config.toml
n_layer = 12
d_model = 384
n_experts = 80
experts_per_token = 4
d_expert = 160
d_shared_expert = 0
activation = "polyrelu"
moe_layers = [1, 2, 3, 4, 5, 6, 7, 8, 9, 10, 11]
router_score = "softmax"
normalize_top_k = true
routed_scale = 2.5
balance_loss = 0.0102
balance_bias = false
router_z_loss = 0.001
init_std_router = 0.00813
lr_router = 0.000905
vocab_size = 32000
norm = "rmsnorm"
norm_eps = 1e-06
tie_embeddings = "early"
optimizer = "adamw"
lr = 0.00122
beta1 = 0.95
beta2 = 0.99
batch_tokens = [65536, 131072]
seq_len = 1024
train_tokens = 1000000000
steps = 10804
dataset = "wikipedia_en"
Below are experts of layer 5 (counted from 0) of a mixture-of-experts language model. Rows are named router (the router's row for the expert), up (a neuron's input weights, with its number), down (a neuron's output weights, with its number) and show model dimensions 96-191. Each number is 200 + 40 x the weight over its row's rms, rounded and kept within 0 to 999.
Before each expert's rows: "gets" lists some tokens that make up at least twice as much of what it gets as of all text. This comes from a sample of Wikipedia text that the model never trained on. Tokens count by the router's weight.

# expert 35
gets: " the", " a", " University", " of", " at", " two"
router,244,224,182,184,267,159,234,162,179,183,165,153,222,221,190,175,229,208,209,276,235,232,145,177,163,223,239,258,191,214,244,150,170,230,208,262,165,200,174,188,147,199,199,201,158,231,113,228,139,198,259,204,228,170,256,168,173,266,256,177,216,210,184,176,212,189,181,246,259,228,197,225,250,148,243,196,226,217,214,200,163,267,208,190,157,256,191,233,243,316,91,218,186,274,187,222
up0,214,144,192,216,224,149,240,130,213,212,216,139,235,256,179,182,206,206,207,152,244,205,257,171,107,166,188,204,141,168,242,204,186,194,107,208,170,214,213,166,250,284,213,135,175,217,114,165,217,260,216,219,218,160,157,262,203,140,147,232,165,169,183,195,151,257,208,265,162,212,139,162,283,145,184,210,225,183,196,199,199,184,143,170,183,181,231,174,202,116,259,223,220,219,215,199
down0,222,169,168,220,218,98,175,166,188,109,145,178,151,261,220,220,176,142,242,254,254,183,222,182,203,159,315,167,179,209,252,176,215,226,273,218,192,260,71,180,161,185,204,238,125,118,177,181,191,233,167,179,163,198,181,185,152,182,192,212,225,197,142,214,192,180,105,157,186,186,204,262,194,200,245,200,194,238,205,136,218,204,151,195,264,231,204,233,193,123,139,267,142,195,154,191
up1,113,182,107,250,210,218,205,148,129,182,178,216,206,155,287,199,87,263,185,220,224,227,250,147,228,200,199,182,220,192,150,205,215,237,185,172,207,216,161,203,152,203,215,237,176,165,177,192,228,195,194,287,137,209,212,166,152,217,204,161,251,209,222,189,220,234,215,207,185,87,155,165,186,160,199,156,178,162,246,147,195,263,252,281,234,256,239,233,129,220,240,236,216,225,123,265
down1,175,173,226,191,229,184,214,239,238,144,280,201,280,256,203,180,238,266,280,213,265,245,211,182,120,200,166,226,205,175,213,221,193,165,162,153,218,225,203,153,177,217,177,239,240,216,216,220,255,238,235,196,180,206,234,160,184,155,253,177,257,191,144,149,157,248,262,195,160,211,215,168,173,158,280,229,230,240,139,269,231,213,162,211,221,131,171,173,175,200,219,162,215,169,223,203
up2,192,146,176,120,190,179,200,158,254,191,250,175,239,199,181,216,262,179,199,212,223,218,201,165,167,221,230,209,131,212,271,177,239,197,190,258,180,218,171,169,203,243,229,185,222,280,183,224,166,149,236,254,213,190,213,196,235,236,185,158,242,260,158,243,206,206,294,164,156,149,248,203,220,189,158,154,188,190,172,198,208,173,135,246,162,170,238,135,204,228,188,152,176,224,221,256
down2,239,187,185,189,246,189,201,198,219,266,184,226,146,224,238,263,196,204,281,274,180,206,201,111,153,252,202,220,202,116,236,183,293,224,259,205,220,280,178,180,172,221,198,280,239,170,117,112,178,213,146,220,206,158,122,188,235,235,107,264,132,158,172,231,219,180,241,190,260,229,190,193,155,273,174,210,133,176,218,192,151,205,152,186,243,214,172,231,205,203,207,136,166,229,228,152
up3,194,174,210,193,205,214,221,256,314,235,157,221,217,195,228,192,169,130,174,211,185,231,164,201,221,154,248,134,191,159,154,148,169,165,270,217,236,171,226,230,178,218,253,208,182,186,248,176,171,250,201,199,197,191,243,248,239,209,121,298,180,129,72,180,185,236,184,129,162,181,275,139,244,187,163,140,192,126,153,270,165,238,201,130,298,173,267,188,184,250,199,222,150,170,169,166
down3,175,207,249,185,143,210,220,279,218,180,246,203,129,184,152,273,229,114,171,155,137,201,173,134,247,255,212,194,151,288,118,141,202,164,260,228,238,191,193,259,197,195,196,223,314,179,189,185,241,248,207,183,235,172,171,270,218,212,205,187,172,246,229,150,238,165,234,157,195,174,132,224,163,215,183,102,173,186,216,191,171,259,252,189,189,210,172,157,195,271,241,214,149,170,206,232
up4,261,241,202,138,226,200,198,223,140,190,148,192,191,233,201,130,153,118,220,243,204,273,135,258,216,224,201,222,184,146,201,201,217,178,206,201,168,244,124,249,174,134,217,209,220,152,183,285,172,282,275,153,221,224,297,235,295,119,230,209,215,142,259,201,226,166,269,219,248,177,218,226,296,212,195,167,142,191,252,257,153,182,274,206,178,202,242,209,264,167,152,211,191,189,249,140
down4,108,226,201,187,186,176,179,211,195,140,259,160,132,160,171,158,124,193,118,256,194,169,221,150,254,296,223,139,194,229,237,188,190,172,214,219,224,195,260,200,162,192,212,191,236,191,130,258,206,185,217,276,217,210,156,160,142,185,161,198,171,257,177,298,213,143,220,177,202,191,163,193,119,193,182,184,153,97,268,216,199,158,204,123,152,219,235,132,209,198,182,195,216,194,219,157
up5,204,218,201,137,224,118,238,140,217,235,194,291,266,205,248,210,169,211,162,194,239,243,145,203,157,214,235,172,190,166,300,167,125,206,152,235,169,151,240,178,197,244,224,191,153,170,131,152,173,223,208,189,212,115,193,244,248,211,122,216,151,223,188,188,174,165,195,191,134,237,255,265,259,232,129,166,200,218,220,210,147,200,202,180,222,198,225,212,177,191,140,214,208,223,219,235
down5,126,211,182,236,172,154,208,190,308,256,202,191,264,196,206,205,125,232,257,174,208,242,218,231,150,254,198,303,192,172,220,257,255,229,164,183,150,185,239,209,182,223,216,195,203,215,170,169,194,178,225,186,94,258,149,203,201,211,196,185,219,197,156,214,153,242,212,77,221,206,150,195,238,202,194,208,218,217,211,221,144,239,236,152,145,96,247,196,136,233,274,219,261,159,156,302
up6,236,235,239,200,228,128,179,114,196,197,159,251,268,170,203,149,211,162,199,113,168,262,225,196,187,153,199,197,235,245,203,212,229,238,194,200,183,216,173,224,256,299,264,194,191,150,223,203,176,254,230,172,167,94,165,179,242,155,145,160,220,150,196,214,226,207,213,205,211,268,197,172,193,223,215,210,226,143,186,209,178,156,172,195,217,246,142,247,186,243,288,265,235,152,247,183
down6,161,184,236,207,168,187,162,231,258,296,184,183,196,217,226,187,171,208,157,202,209,171,116,208,190,191,199,231,185,182,132,219,158,170,137,221,236,204,261,270,164,197,257,175,260,199,154,182,272,215,224,195,203,138,138,171,165,210,192,186,182,242,169,204,176,147,240,184,240,194,180,213,241,291,159,243,146,199,242,202,160,220,189,236,240,228,243,226,182,183,272,183,212,159,253,263
up7,181,174,218,166,241,208,249,167,187,194,217,160,223,250,175,241,170,199,296,161,183,211,251,151,169,197,266,222,190,197,209,127,173,159,165,186,177,199,192,182,235,205,203,218,215,260,210,152,221,201,224,277,216,195,256,237,238,216,165,182,224,224,153,222,200,258,305,233,216,240,197,220,277,187,177,174,260,204,239,211,179,295,224,210,191,186,114,232,276,166,218,153,225,227,154,248
down7,180,289,254,177,203,159,149,193,178,162,233,213,226,228,184,165,193,165,203,229,237,230,196,214,221,220,265,259,233,145,181,222,208,181,205,194,204,273,238,267,199,234,203,261,188,161,178,171,181,242,177,170,209,213,231,168,130,182,203,167,232,162,184,119,155,204,193,197,210,174,144,181,225,184,197,235,234,242,149,175,239,257,176,199,257,236,214,198,150,163,239,159,208,125,264,211
up8,189,226,168,230,273,145,286,114,214,262,181,149,242,191,190,183,251,217,182,237,247,258,261,248,162,244,163,130,165,206,203,170,152,240,161,238,211,198,202,188,275,256,223,158,215,185,178,203,246,204,250,294,229,142,214,203,127,141,216,211,174,176,161,222,241,154,196,205,174,242,157,221,265,189,192,218,165,146,234,147,107,179,211,236,143,189,212,140,274,184,198,195,218,162,204,173
down8,223,220,213,173,239,244,157,228,219,175,216,207,144,225,266,138,249,189,223,254,234,206,178,221,232,184,265,183,221,220,143,206,212,185,255,113,124,157,174,244,192,140,217,206,138,162,155,191,251,229,174,122,221,185,259,250,144,187,164,138,225,220,261,165,254,249,151,180,138,234,153,273,156,140,192,219,190,245,140,203,170,210,204,192,227,206,239,154,222,231,209,231,161,206,240,195
up9,209,277,155,175,258,250,223,115,218,251,300,242,158,193,204,188,235,190,183,152,255,207,181,221,234,142,215,246,156,229,165,232,170,248,134,215,225,284,156,183,133,241,197,270,253,193,168,150,203,211,245,190,130,174,195,173,212,247,214,270,249,102,187,222,199,230,206,209,162,213,175,261,196,216,211,225,221,168,190,241,158,237,173,203,183,170,147,229,170,261,183,205,271,196,277,122
down9,150,251,255,183,253,210,236,184,158,140,218,262,223,211,224,176,184,251,140,123,140,180,188,206,188,150,137,183,259,123,211,229,189,213,227,216,143,202,153,270,174,205,264,186,189,245,203,155,226,217,196,158,215,204,157,141,177,243,262,210,196,233,172,254,128,255,244,229,209,111,194,194,222,111,188,214,214,287,185,216,168,221,149,198,195,181,170,249,147,219,279,226,270,199,227,217
up10,191,191,135,138,159,223,299,201,205,241,290,187,207,238,170,192,163,153,183,238,100,225,202,180,192,169,249,172,196,175,169,164,237,208,154,230,179,258,218,200,198,199,203,211,160,186,148,189,208,211,140,254,226,170,136,249,163,178,228,203,202,130,272,248,219,214,210,156,215,226,238,155,208,101,182,176,212,222,145,209,188,241,292,139,215,157,257,283,186,142,245,193,281,255,212,139
down10,266,156,228,184,158,211,260,248,185,147,212,264,175,141,242,221,227,191,184,216,118,189,238,226,222,117,205,184,180,231,194,188,191,190,218,185,184,230,190,174,256,179,187,197,179,153,151,229,236,194,252,266,207,223,253,169,273,150,201,239,280,247,188,214,195,205,218,189,178,149,223,149,188,149,198,148,73,204,151,208,217,257,144,126,210,155,133,142,113,255,280,174,180,165,173,209
up11,173,195,170,195,252,216,231,210,196,230,241,195,148,177,182,146,155,177,222,250,198,194,191,162,139,211,162,258,212,195,143,226,268,191,138,203,194,160,172,174,189,191,221,174,234,194,235,265,266,151,173,210,217,220,178,214,257,211,259,236,130,276,214,234,184,219,225,172,211,159,212,159,219,188,183,236,217,215,140,176,223,171,219,186,258,253,231,157,183,177,215,267,233,225,202,189
down11,128,199,132,177,238,174,237,159,210,129,223,124,211,198,190,255,200,187,185,183,220,252,207,224,204,198,230,148,192,135,190,125,261,187,201,212,221,188,177,175,233,209,239,182,191,217,272,216,256,210,157,209,270,161,245,237,209,205,114,230,193,165,215,187,238,179,147,225,210,167,202,214,145,181,125,288,188,219,166,209,222,239,116,262,168,186,141,236,235,225,203,160,209,218,257,206
up12,179,178,220,204,276,200,276,215,188,192,152,197,220,215,166,215,234,231,185,177,164,186,242,208,208,221,213,156,94,220,188,164,191,236,144,194,119,136,170,204,197,287,190,234,175,265,193,231,256,242,233,221,117,201,158,150,162,170,193,174,180,171,171,200,210,271,223,151,171,251,239,191,189,218,246,163,171,188,218,279,147,203,208,104,198,202,194,174,241,187,169,89,186,218,133,149
down12,197,202,258,222,125,247,210,251,173,223,187,220,157,261,239,146,231,187,228,118,206,149,211,104,181,213,122,208,181,279,161,132,214,152,230,225,183,188,254,284,209,125,264,165,166,186,155,213,321,234,192,98,280,174,184,222,167,168,162,175,221,239,228,222,202,211,106,139,214,240,215,247,145,226,181,189,167,225,191,239,169,206,138,279,166,263,174,203,207,134,192,192,221,148,202,183
up13,165,201,198,183,243,189,197,118,239,218,229,193,176,261,166,129,235,226,230,241,244,213,134,227,147,235,195,210,169,215,197,180,219,219,180,212,173,181,228,257,231,190,179,186,217,203,163,186,184,263,166,256,257,122,244,211,216,174,174,139,212,158,210,193,222,203,212,241,201,200,145,180,187,151,295,100,235,216,178,183,177,239,234,204,229,262,204,188,147,171,183,232,334,205,211,146
down13,214,230,160,153,218,210,202,173,168,180,192,142,159,177,248,189,182,151,168,181,241,187,188,153,253,156,165,196,286,207,147,195,202,190,225,226,85,204,244,189,225,189,167,170,214,190,139,184,229,193,145,189,144,198,241,153,149,112,184,221,173,266,117,226,176,173,206,200,264,107,164,230,243,207,234,188,226,189,249,207,223,208,163,233,183,208,282,180,167,258,157,151,241,255,231,142
up14,220,237,171,145,196,153,245,195,252,223,153,177,238,182,192,176,168,191,257,220,194,300,185,193,114,229,204,167,181,179,293,223,190,168,270,222,120,235,218,174,258,214,195,190,246,227,149,211,189,173,188,255,153,144,194,216,207,141,161,199,137,109,207,194,135,239,168,180,181,241,204,157,204,130,248,216,194,175,191,219,138,224,205,208,193,192,231,187,189,141,137,101,196,202,185,218
down14,203,146,174,202,202,246,215,205,249,219,146,244,186,176,219,201,189,155,235,184,255,165,259,229,244,246,188,225,213,161,197,218,239,254,148,116,197,204,207,191,176,200,196,176,200,187,199,196,228,204,239,181,219,199,177,177,166,236,263,284,182,266,191,185,236,186,278,149,224,181,221,206,217,213,232,184,152,212,225,193,196,197,139,214,198,226,193,259,221,202,249,206,159,191,224,212
up15,193,126,219,205,216,150,311,150,196,205,241,219,253,130,162,230,245,246,189,191,147,195,255,176,172,178,208,238,193,274,197,156,231,180,206,253,175,226,174,198,233,228,188,195,179,183,121,205,165,180,189,286,192,194,167,210,193,209,133,243,292,202,211,220,207,215,244,137,102,208,233,177,206,201,166,209,282,170,283,186,188,206,180,248,186,231,204,187,156,227,223,118,155,205,228,172
down15,149,205,183,195,190,250,269,258,158,184,102,212,157,141,256,162,155,196,175,199,216,170,182,220,176,195,177,161,241,176,220,195,169,269,180,155,218,232,299,266,136,294,228,166,194,190,257,130,255,157,221,118,170,195,175,117,245,323,225,152,184,181,189,231,222,228,199,165,168,169,207,187,208,275,212,201,133,200,173,180,199,210,254,175,246,175,167,238,236,167,220,197,251,207,289,242
up16,208,200,161,274,221,221,224,203,160,208,185,205,178,135,143,198,181,263,234,191,166,167,203,140,216,202,232,270,181,213,154,229,95,214,124,261,204,243,180,242,169,189,230,233,184,290,219,154,230,237,221,220,283,204,180,193,162,205,215,227,202,184,189,247,205,226,155,184,213,236,162,186,202,205,202,129,211,116,173,173,186,234,209,163,206,201,186,210,173,269,200,215,173,218,240,131
down16,224,191,166,272,201,185,226,155,168,216,111,139,187,210,156,230,112,238,223,240,271,148,167,173,211,199,214,195,210,255,128,168,149,184,118,181,164,135,210,253,174,163,243,141,229,206,158,150,142,177,205,137,206,228,265,207,186,178,208,185,198,186,304,180,223,146,167,276,232,240,197,194,232,210,278,190,232,159,179,198,219,191,172,167,122,181,247,179,247,313,169,240,276,164,205,196
up17,148,181,187,216,200,137,188,124,229,168,170,174,222,226,224,223,181,130,188,260,194,267,266,240,156,156,164,243,158,190,258,179,184,194,207,230,134,247,214,175,192,240,192,115,134,173,217,172,149,214,197,175,222,151,210,181,190,170,178,221,217,204,166,168,184,245,199,210,201,231,186,229,237,190,193,111,300,217,215,291,181,224,155,196,237,190,226,191,229,221,226,189,177,238,167,239
down17,263,251,176,183,210,181,213,227,199,249,283,186,224,198,207,138,213,204,159,143,194,238,163,201,210,179,195,220,241,208,162,185,188,267,145,250,191,147,224,227,309,162,132,176,256,200,228,268,180,168,204,175,208,190,226,201,193,205,184,139,199,253,252,278,194,224,175,184,214,185,123,192,226,239,185,197,201,202,196,157,258,221,217,117,162,198,169,204,147,227,198,224,241,192,300,217
up18,218,201,184,189,217,200,273,242,197,232,209,192,212,199,268,162,125,194,211,220,250,165,237,244,201,191,178,256,192,121,269,162,207,212,234,217,224,213,291,217,147,170,173,253,229,280,231,192,210,153,149,171,251,199,182,185,229,244,193,179,195,214,226,181,165,263,174,236,217,234,192,233,252,162,204,166,227,199,222,174,253,206,282,197,166,229,172,271,219,241,199,170,212,191,161,186
down18,190,229,160,191,228,126,141,156,211,191,163,145,170,160,205,264,155,199,234,238,170,164,192,216,145,137,111,209,194,241,197,255,186,188,228,241,216,148,243,263,140,215,181,175,212,231,222,232,275,202,301,180,261,192,248,183,182,157,178,235,226,265,289,177,222,214,111,138,262,160,177,265,201,193,243,142,135,149,246,222,201,201,260,228,142,166,224,221,217,291,214,207,204,234,261,241
up19,268,179,137,158,220,217,207,213,245,195,230,188,179,219,197,205,243,236,185,194,257,230,221,182,162,232,293,194,202,229,163,233,221,252,204,241,221,218,266,225,176,248,226,244,142,226,249,178,102,226,193,232,137,201,209,177,173,190,299,174,194,199,170,237,226,200,210,194,261,185,198,183,242,192,183,175,168,106,143,205,199,184,279,185,236,250,286,244,246,207,216,229,168,266,157,262
down19,172,166,176,199,196,186,202,267,198,257,223,177,207,179,206,197,224,158,185,205,190,213,158,185,223,196,152,205,241,245,159,253,200,248,238,230,203,262,189,173,153,178,239,229,173,189,216,223,206,184,220,245,220,167,137,252,223,139,198,161,207,271,259,138,125,168,173,219,267,172,241,233,207,119,65,284,134,219,160,183,110,189,239,199,271,264,193,240,162,184,209,235,208,155,217,249
up20,164,207,203,208,141,261,168,255,164,190,95,196,201,274,144,196,199,235,143,181,230,170,220,180,231,291,172,277,160,165,217,224,213,276,193,152,240,204,173,182,211,159,163,213,262,189,203,213,191,287,266,175,161,211,188,174,210,234,174,241,148,110,232,138,253,229,156,165,232,153,176,215,211,100,218,241,198,186,201,142,188,249,202,182,224,108,228,192,191,191,255,214,197,268,213,236
down20,298,178,260,277,190,172,228,222,188,208,249,227,152,177,226,204,233,176,159,247,244,202,242,222,251,191,151,174,262,155,207,219,152,221,151,210,215,155,149,157,150,178,144,200,239,141,254,221,203,181,229,245,219,133,198,180,220,221,190,187,231,287,190,155,212,195,227,168,203,213,187,211,261,153,236,198,205,228,193,205,166,173,173,277,177,245,225,172,212,201,132,195,196,200,252,270
up21,254,261,133,207,139,114,227,172,225,169,231,192,233,190,261,158,178,190,238,279,203,258,193,148,123,274,272,224,184,172,232,154,192,128,265,242,118,190,150,142,186,228,212,169,131,217,154,183,143,232,216,237,232,125,211,182,247,222,203,209,109,238,158,146,166,257,258,158,160,180,198,234,258,162,143,211,264,166,213,220,189,216,207,200,167,242,212,170,233,176,170,188,243,206,199,190
down21,228,184,317,202,178,201,234,224,196,232,259,230,233,199,229,191,287,180,193,179,217,190,177,245,223,232,254,157,144,159,118,226,192,183,199,171,159,128,179,201,247,219,250,230,243,232,208,209,223,156,239,211,139,162,196,232,177,187,232,158,187,157,137,196,220,191,194,200,189,187,214,156,172,108,248,190,250,163,233,209,213,233,274,195,178,121,128,198,242,194,144,203,165,212,275,195
up22,170,216,197,196,151,230,160,179,161,226,223,117,259,182,204,213,199,301,132,249,232,178,231,174,159,222,200,220,176,266,158,193,166,222,146,268,247,247,210,189,143,174,206,144,148,174,248,150,198,169,177,213,222,218,227,145,271,196,206,255,223,157,188,149,227,210,189,204,193,252,236,161,182,194,222,172,200,150,167,222,271,249,178,123,208,273,179,185,223,198,188,137,180,172,229,188
down22,150,175,230,214,215,166,214,164,194,132,159,189,255,203,221,220,213,117,144,215,169,195,262,171,208,224,227,167,228,181,193,200,140,151,145,219,205,198,161,210,235,179,243,220,198,270,215,159,186,202,243,142,233,185,199,195,195,186,180,199,187,221,205,185,193,175,194,248,248,166,215,249,198,234,281,181,248,212,134,207,158,153,269,152,224,166,165,224,174,180,231,190,177,155,157,205
up23,220,146,163,265,206,222,190,214,172,138,227,193,228,191,184,248,228,209,133,194,251,223,197,205,172,224,221,142,211,192,253,157,312,207,241,187,227,152,196,121,228,242,171,181,238,137,231,161,168,227,156,252,182,194,161,119,220,178,216,234,264,170,231,160,151,165,203,230,184,233,206,146,241,210,203,159,127,183,145,272,163,175,225,161,205,215,193,201,214,213,213,180,169,170,215,220
down23,136,195,268,220,248,238,239,216,197,154,193,241,251,217,271,228,262,183,194,192,223,240,243,150,231,150,242,178,164,166,204,228,202,259,177,209,178,200,215,200,261,154,174,173,167,225,195,249,166,225,174,177,180,175,273,159,224,185,124,215,180,124,195,248,130,177,231,141,224,158,240,127,174,121,181,165,194,187,172,275,172,166,202,203,123,157,178,174,157,225,211,234,267,232,260,114
up24,196,178,206,172,176,228,215,207,188,238,184,221,213,134,166,258,291,136,197,153,208,171,236,130,196,176,228,257,184,235,167,155,137,178,199,151,207,199,139,139,166,213,220,154,127,254,195,227,120,272,266,139,226,195,162,125,220,174,276,293,280,214,177,198,227,137,218,208,218,241,188,220,202,288,139,236,169,189,274,217,165,142,210,142,172,114,197,186,193,208,169,261,188,186,237,175
down24,201,185,265,200,83,245,241,131,255,170,149,266,234,202,253,286,213,189,230,177,159,142,197,244,240,242,248,129,214,172,180,224,123,199,181,234,219,167,279,241,177,119,261,103,182,214,157,122,141,135,241,182,207,223,194,234,254,233,237,161,320,152,237,194,275,202,243,186,183,171,169,226,178,182,199,176,219,227,214,167,246,186,216,238,155,246,204,164,152,178,206,243,209,218,161,164
up25,196,198,262,204,178,179,223,183,176,201,194,188,192,169,125,191,198,148,238,282,200,210,218,201,218,257,211,166,200,242,232,256,224,139,228,198,220,206,203,133,248,180,206,150,231,148,201,238,236,235,261,192,204,173,236,234,238,210,239,170,176,151,201,184,189,170,223,198,263,238,229,236,267,185,202,124,191,161,268,188,271,199,201,255,182,242,197,241,185,222,167,177,182,183,173,195
down25,166,172,172,209,221,216,221,214,176,152,210,234,183,134,288,184,212,133,171,291,152,235,230,194,201,250,182,209,173,175,265,202,174,255,227,336,159,124,222,177,233,223,145,218,225,206,144,204,185,259,182,301,202,165,175,156,183,229,194,155,139,313,226,153,142,243,225,159,200,260,262,140,179,238,250,155,129,178,202,225,126,134,181,159,162,222,229,144,209,188,194,231,149,200,177,255
up26,277,224,233,173,162,154,241,216,155,138,194,223,235,195,173,138,216,208,170,230,184,245,180,128,164,227,256,213,185,171,262,205,219,241,227,266,144,173,229,170,272,248,257,185,230,294,169,246,227,216,198,170,256,141,233,196,238,175,114,217,242,129,158,192,192,197,277,234,192,168,237,204,258,147,175,242,222,207,149,193,184,210,160,167,113,171,168,147,290,119,174,164,222,189,189,161
down26,198,181,128,265,180,201,166,297,219,184,160,276,242,199,296,212,157,210,164,125,260,102,195,183,216,160,247,223,293,241,210,171,132,194,191,156,172,235,285,180,186,223,131,181,144,214,217,154,105,264,166,245,213,177,262,223,164,170,174,204,247,222,198,233,154,181,149,214,187,185,134,210,176,268,176,232,168,172,183,186,230,181,140,222,207,206,242,131,159,254,294,206,176,208,211,205
up27,237,142,116,174,273,154,192,144,159,218,174,174,180,217,107,180,186,229,132,248,203,183,97,209,178,157,165,259,218,137,180,201,152,267,202,148,215,150,212,245,203,258,173,219,145,185,211,201,194,163,266,159,145,180,166,159,187,172,106,162,159,212,201,154,175,270,185,163,165,227,181,282,198,170,270,217,148,178,197,226,156,154,224,194,157,56,156,257,256,211,234,196,184,195,183,221
down27,215,210,264,208,190,173,224,238,256,200,227,197,267,116,190,211,145,214,237,229,266,241,208,201,185,237,279,149,196,254,227,192,217,186,156,214,182,169,167,245,233,175,226,219,159,183,217,262,181,273,166,215,249,179,275,240,200,203,159,152,238,253,223,275,230,206,146,157,122,244,251,197,245,200,274,122,184,181,203,263,188,243,239,209,194,226,202,169,184,90,102,226,195,197,198,226
up28,143,215,242,193,180,196,266,211,170,329,278,237,241,245,171,168,170,193,185,177,255,174,180,183,161,129,211,277,248,226,209,224,219,207,155,169,205,184,218,152,170,166,320,225,191,187,189,158,274,161,218,195,203,173,227,172,217,210,165,214,276,203,223,197,149,236,251,153,146,160,183,270,200,176,103,177,200,182,213,233,238,175,256,245,234,173,177,182,151,138,234,135,196,188,154,208
down28,248,121,189,230,214,146,150,178,197,218,184,223,200,232,244,193,196,228,227,201,167,159,272,187,242,177,166,221,225,218,216,173,222,240,234,213,156,289,135,149,306,158,250,138,172,155,204,154,223,166,230,216,213,141,217,193,157,217,185,284,164,243,188,132,260,257,216,232,207,229,228,162,208,198,205,208,273,153,282,208,146,118,154,178,168,234,207,245,185,214,224,214,215,142,128,200
up29,252,177,153,203,213,206,242,208,263,279,198,124,211,190,142,161,256,251,145,245,150,218,258,134,170,185,235,228,141,170,241,132,264,176,166,156,148,235,211,157,141,196,145,217,202,204,136,197,224,269,236,286,217,203,194,273,175,203,201,176,266,208,223,262,152,271,191,202,172,250,193,192,229,152,224,216,262,152,191,239,145,169,194,236,132,187,219,180,281,239,252,140,229,224,223,201
down29,228,196,235,200,208,212,199,267,225,203,232,240,180,263,189,204,210,215,233,152,202,193,192,150,229,219,263,195,94,251,211,170,224,247,251,177,212,215,241,253,205,253,86,176,209,207,169,221,199,159,214,248,239,155,217,105,213,195,178,223,225,199,208,282,140,186,220,193,157,208,112,184,221,183,170,240,200,178,165,254,172,268,170,194,212,235,210,170,170,212,180,196,170,241,251,182
up30,250,214,246,143,209,256,211,196,220,222,130,191,175,200,188,217,147,250,269,197,171,195,239,139,217,204,128,219,187,198,205,220,199,157,208,176,229,192,210,194,176,165,109,205,215,209,189,180,236,147,211,185,204,177,208,194,241,184,173,124,242,154,280,256,165,206,116,124,205,195,236,193,231,203,206,189,242,235,238,171,227,277,213,284,192,214,214,182,175,247,186,255,104,260,275,180
down30,244,238,181,199,170,192,144,259,187,216,168,256,169,170,162,290,195,291,151,91,161,207,153,256,219,168,158,214,268,156,201,171,184,156,195,127,224,218,150,234,202,196,202,218,239,199,177,220,150,179,204,191,242,129,217,164,287,247,176,249,193,154,294,146,235,210,159,258,163,217,136,229,129,183,193,195,221,213,240,190,175,200,211,212,160,139,251,177,192,115,235,167,243,209,214,237
up31,260,192,188,110,242,129,225,180,251,148,226,157,261,180,252,140,195,155,208,231,154,215,200,149,146,200,209,218,182,162,222,149,213,273,241,193,174,178,151,188,222,251,209,258,156,181,162,141,148,218,261,222,166,203,125,227,180,212,245,226,210,122,125,224,230,194,252,204,237,132,184,180,202,179,187,168,208,130,260,130,181,183,189,187,220,173,200,155,258,138,84,135,180,223,198,186
down31,223,217,145,243,155,154,191,243,108,201,179,217,234,189,231,229,171,247,190,246,192,285,215,232,259,201,205,168,241,217,222,207,240,202,216,279,176,250,169,204,176,203,207,200,187,213,197,180,165,207,266,238,181,144,205,170,258,175,209,300,233,159,257,176,124,182,217,209,236,158,186,272,181,248,203,209,157,245,154,202,180,267,239,173,224,279,145,255,299,193,171,209,128,184,171,180
up32,269,244,183,156,271,175,128,193,189,216,238,233,159,226,204,176,183,223,278,199,227,214,204,178,211,164,248,178,253,189,161,153,153,190,100,244,165,162,164,160,167,153,157,187,167,236,198,121,161,182,259,193,244,239,261,240,148,273,245,103,170,213,154,190,191,233,211,206,238,209,193,210,200,191,220,175,314,219,209,198,90,232,177,199,190,158,254,210,234,240,162,241,191,175,220,185
down32,203,200,210,192,160,247,260,261,114,158,254,232,189,168,261,160,225,213,231,140,249,171,219,170,159,179,210,162,159,172,185,280,235,264,194,196,181,160,179,227,146,77,156,289,249,183,142,243,241,160,152,197,143,184,194,157,183,150,179,205,200,192,186,150,251,230,274,271,226,204,131,202,200,163,249,249,272,173,175,154,153,239,196,239,266,188,241,129,249,245,170,161,213,146,171,274
up33,214,234,175,169,231,206,149,193,198,188,201,172,189,271,213,172,213,264,175,142,205,193,200,257,226,212,202,210,264,178,160,198,49,213,189,241,184,199,213,154,206,154,211,152,239,278,225,113,222,124,187,222,186,196,192,162,203,212,235,244,172,236,151,254,184,168,240,172,194,206,197,215,220,224,191,192,193,134,158,121,181,259,217,175,207,215,283,256,258,259,208,143,268,212,261,176
down33,142,139,203,206,196,217,141,222,157,272,223,118,174,191,219,161,214,151,226,167,200,196,185,192,236,272,198,137,134,179,159,200,220,179,255,154,253,210,198,161,240,234,146,133,185,160,157,194,245,185,191,179,187,185,189,234,162,124,154,275,152,248,161,295,189,166,166,185,249,233,173,158,180,261,246,186,166,127,149,228,248,205,176,167,288,187,162,151,185,146,213,157,181,167,184,133
up34,185,166,251,211,217,175,237,193,182,114,183,262,188,232,240,196,129,220,209,161,168,185,202,221,191,147,220,209,160,293,216,177,246,270,248,220,194,213,180,201,162,193,190,211,166,212,108,143,180,211,176,217,192,134,219,181,182,195,139,206,194,276,181,160,229,167,238,142,227,208,201,222,170,72,172,169,260,214,154,224,181,223,137,219,227,174,210,137,253,240,258,170,231,219,145,160
down34,90,194,258,204,223,198,170,224,235,147,213,163,204,130,142,233,212,231,242,207,160,244,201,202,209,227,170,230,145,251,252,197,249,262,181,239,212,186,210,210,215,207,201,280,218,217,162,205,203,207,211,128,211,160,195,137,281,208,224,280,195,199,243,275,202,206,243,255,152,188,160,236,187,242,304,101,196,252,208,227,242,171,160,196,227,116,249,268,148,198,187,233,226,165,183,186
up35,162,186,202,200,192,227,226,241,270,195,174,206,149,231,203,240,288,222,222,179,248,179,168,237,234,163,153,189,192,252,150,257,173,172,186,227,176,184,202,201,189,211,269,170,221,201,114,169,253,188,137,126,241,183,288,236,201,107,225,254,169,208,150,229,207,199,148,218,180,244,181,162,177,241,191,179,213,142,156,204,136,212,171,203,217,158,246,161,212,266,218,272,187,259,221,177
down35,123,217,166,198,131,207,158,154,244,156,220,312,213,269,184,137,224,149,266,150,218,191,149,211,155,190,187,171,188,227,210,193,199,222,191,163,180,231,214,227,206,207,132,230,131,201,245,156,226,171,172,203,249,236,193,160,233,170,291,190,127,117,224,210,226,172,180,255,167,262,188,121,232,284,220,194,205,238,224,174,239,163,176,164,285,208,181,90,163,206,212,244,164,192,156,206